Weights of a small mixture-of-experts language model, trained from scratch on English Wikipedia: 13 layers.
Below are experts of layer 6 (counted from 0) of a mixture-of-experts language model. Rows are named router (the router's row for the expert), down (a neuron's output weights, with its number) and show model dimensions 0-95. Each number is 128 + 32 x the weight over its row's rms, rounded and kept within 0 to 255.
After each expert's rows: "raises" lists some tokens whose logits its average output raises strongly, later layers aside. This comes from a sample of Wikipedia text that the model never trained on.

# expert 4
router [115 124 186 125  88 172 137 127 101 203 168  91 130 138 119 115 145  99 131 129  74 136 178 127 140 170 143 166 138 135  98 102 103 114 128 122 121 123 140 120 164 128 143 209  57 100 180  86 172 147 148 160 111  98  73  80  86 106 135  65 169  92 196 149 171 167 135 121 126 103  69  53 124 150 103  68 131 111 132  79  16 154  90 157  94 101  95 146 143 115 158 147 137 120 128 111]
down0 [131 172 140  55 130 136 156 220 183 174  99 108 119 152 118 156 116 122 153 150 135 161  77 218  92 100 131  62 156 109 126 106  72 148 175 136 154 138 123 136  93  98 179 103  94 107 136 174 157 107 176 100 102  84 153 132 103 127 106 117 217 113 138 162 122 115 124  89 116 114  90 134 152 182 140 164 109 126 122 108 109 148 108 151 120  84 169 128  88  83 109 133 135 164 107  96]
raises: "de", "|", "-", "ci"

# expert 5
router [132 144 143  50 118 143 118 116 108 228 144  94 155 102 153 113 108 181 157  87 102 157 157 140 119 226 167 167 129 180 126 131 117 171 147 114 105 141 194 128 105 127  91 137  82 138 133 129 160 138  93 132  89 119 139 130 121  97  43 128 163 102 144 130  81 128 127 188 113 112 114  48 123 127  98 140  92 122 123 100  64  85 130 155 111 102 112 189 104 142 126 143 104 123 191 198]
down0 [139 227 143 162 134 121 100 133 149 148 111 115 179 142 105 108 131 115 133 167 126 119 123 106 131 138 153 111 126 149  90  38 141 145 124 119  84  92 118 156 159 113 109 127 168 189 143 144 158 159 106  69 198  77 157 105 138 142 168 122 157  75 156 127 130 127 191 122 170 195 108  69 172 172 155  77 125 168 157  99 121  86  87 206 136 149  81  73 146 131 181 109  95  98 103 128]
raises: " and", "uc", "ant", "u", "ots"

# expert 2
router [146 114 182 126 118 106 166 149 110 172 173  96 119 123 136  98 126 119 155 104 100 188 186 141 118 163 158  90  85 121  93  59 138 164 161 157 107  81 147 138 148 132 106  63  62 111 137  78 118 105 145 157 101 133 123  77 160  93 104 109 191  76 151 138 131 202 171 133 128 108 164 100 169  98 128 107 145 135  81 109 110 119 128 135 159 105 111 146  93 105  90 132  92  63 132 156]
down0 [ 53  86 119 108 129  70  84  91 107 136 133 132 161 113 121 198  98 117 127 104 104 118 177 149  85 185 174 151 153  73 172  83 134  96  76 133 123 109 133 106 155 168 126 168 139 122 140 188 158 113 109 111 140 130 118 172 128 116 179 136 131 164  94 135  82  35 172 131 111  75 173  96 137  95 159  81 174 166  97 156 102 116 147 145 130  60 101 138 141 111 104 109  70  77 133 185]
raises: " the", " and", " a", " as", " one", "\n"

# expert 0
router [116 127 179 125 158 112 115 161 112 160 148 151 180 121 149  91  83  92 136 174 121 180 120 156 145 109 118 154 145 152 133 172 132 145 138 175 108 105 121  99 158 125 136 156 134  85 132 107 118 161 156 133 123 124 227 129 139 132 131 134 159 144 119 140  58 108 194  82 168 110  96  75 159  55  81 112 145 172 158  68 144 160 120 112 126  63 134 124 165 120 144 147 101  79 200 157]
down0 [ 91 115 180 100  73  59 115 155 178 132  80 161 134 163  58 125  60 176 129 175 124 157 159 125 128 149  72 189 139 205 103 121 168 140  56  91 171 108 150 151 110 110 141 130 113 146 126 168  89 158  95 124 159 117  58 132  60 130 100 117  76 114 142 148 156  86 110 147 135 123 171  92  96 179 173  94 189  80 114 116 109 108 125 178 124  90 179 106 116 150 152 104 125 128  96 124]
raises: " and", ",", "-", " (", "s", " in"

# expert 1
router [123 117 132  89 154 108  89 162 111 175 207  94 141 133 170 116 141 131 138 135 169 197 125 117  95 192 121 115 220 101 139 137 127 124  84 178 106 115  80 107 129 133 107 144  99  79 113 116 114 153  97 160 142  85  88 129 173 155 110  91 152 108 150 145 125 210  94 196 124 109 161  90 130  74 123  89 135 133 100 128  77 110  94  83 136  86 176 148  98  81 184 126 142  84 184  96]
down0 [169 149 175 117 154 165 164 152 121  63  88 155 136 113 108 121 165  92 133 127  94 108 143 142  84  89 127 154 126 126 115 114  93 116 170 152 128 113 164 135 181 131 145 119 184 137 136 130 158 169 116 123 193  73 187 162 160 120 143 103 108  99 112 129 142 125 135 134 113 143 175 185 183 125 243 117 170 140 118  80 171 131 113 151 166 140 111 120 123 124 133 122 159  86 133 120]
raises: " and", ",", " in", " (", ".", ";"

# expert 6
router [ 68 144 193 146 102  56 132 133  92 109 137 110 141 119 124 160 192 133 101 146 169 177 184 147 107 147 151 151 148 101  96 131 143 113 129 127  99  83 179  98 154 106 124 102 110 120 197 125 134 190  96 111 142  56 136 119 178 127 113 131 105  80 173 145 163 198 168 143 139 102 194  79  93 137 131 134 115 127 121 121 109 130 161 199 108 111 149 103 144 137  98 123 147  91 155 107]
down0 [122 159 114 123  94 130 163 105 149  71  87 138 117 127 135 128  84 172 137  69  67 182 137 118 124 158  91 140 171 145 170 143 121  99 140 104 142  92 138 163  97 129 114 194 133 146 110 133 150 183 118 102 109  72 134  83  75 133 101 132  70 145 107 197 129 115 147 111  89 133 121 138 125 144  79 125 138 136 165 147 153 133 127 128 169 106 157 148 123 143 136 111 215 152 147 113]
raises: ",", " of", " (", " and", " in", "."

# expert 3
router [ 92 142 131 148 127 178 102 142 122 247 188 147 113 156 138 143 108 167 108 168 109 133 197 135 146 132 118 140 146 148 145 164  96 145 127 117 126 119 133  76 153  95  40 127 103 116 173 109 192 170 111  67 147 139  78 119 135 143  90  60 105 117 166  96 126 169 143 140 137  78 163  27 113 122 171 113  93 182 133 148  92  99 136 117 149 133 157 157  95 124  98 101 177 106 184 118]
down73 [147 144  71 114 145  81 109 145 128 166  48 169  73  99  99 198 180 144  98  80 101 129  94 170 147 126  64 100 142 122 110 124 139 185 161 177 169  36 171 151 107  95 142 188  86 101 177 140 149  95  92 167 114 136 129 190 159  77 128 126  57 101 136 163 127 109 135 118 118 166 104 121 123 122 178 102  93 215 126  73 145 122 141 111 112 117 132 105 101 151  92 152 133 137  81  77]
raises: "\n\n", " The", "\n", " In", " A", " He"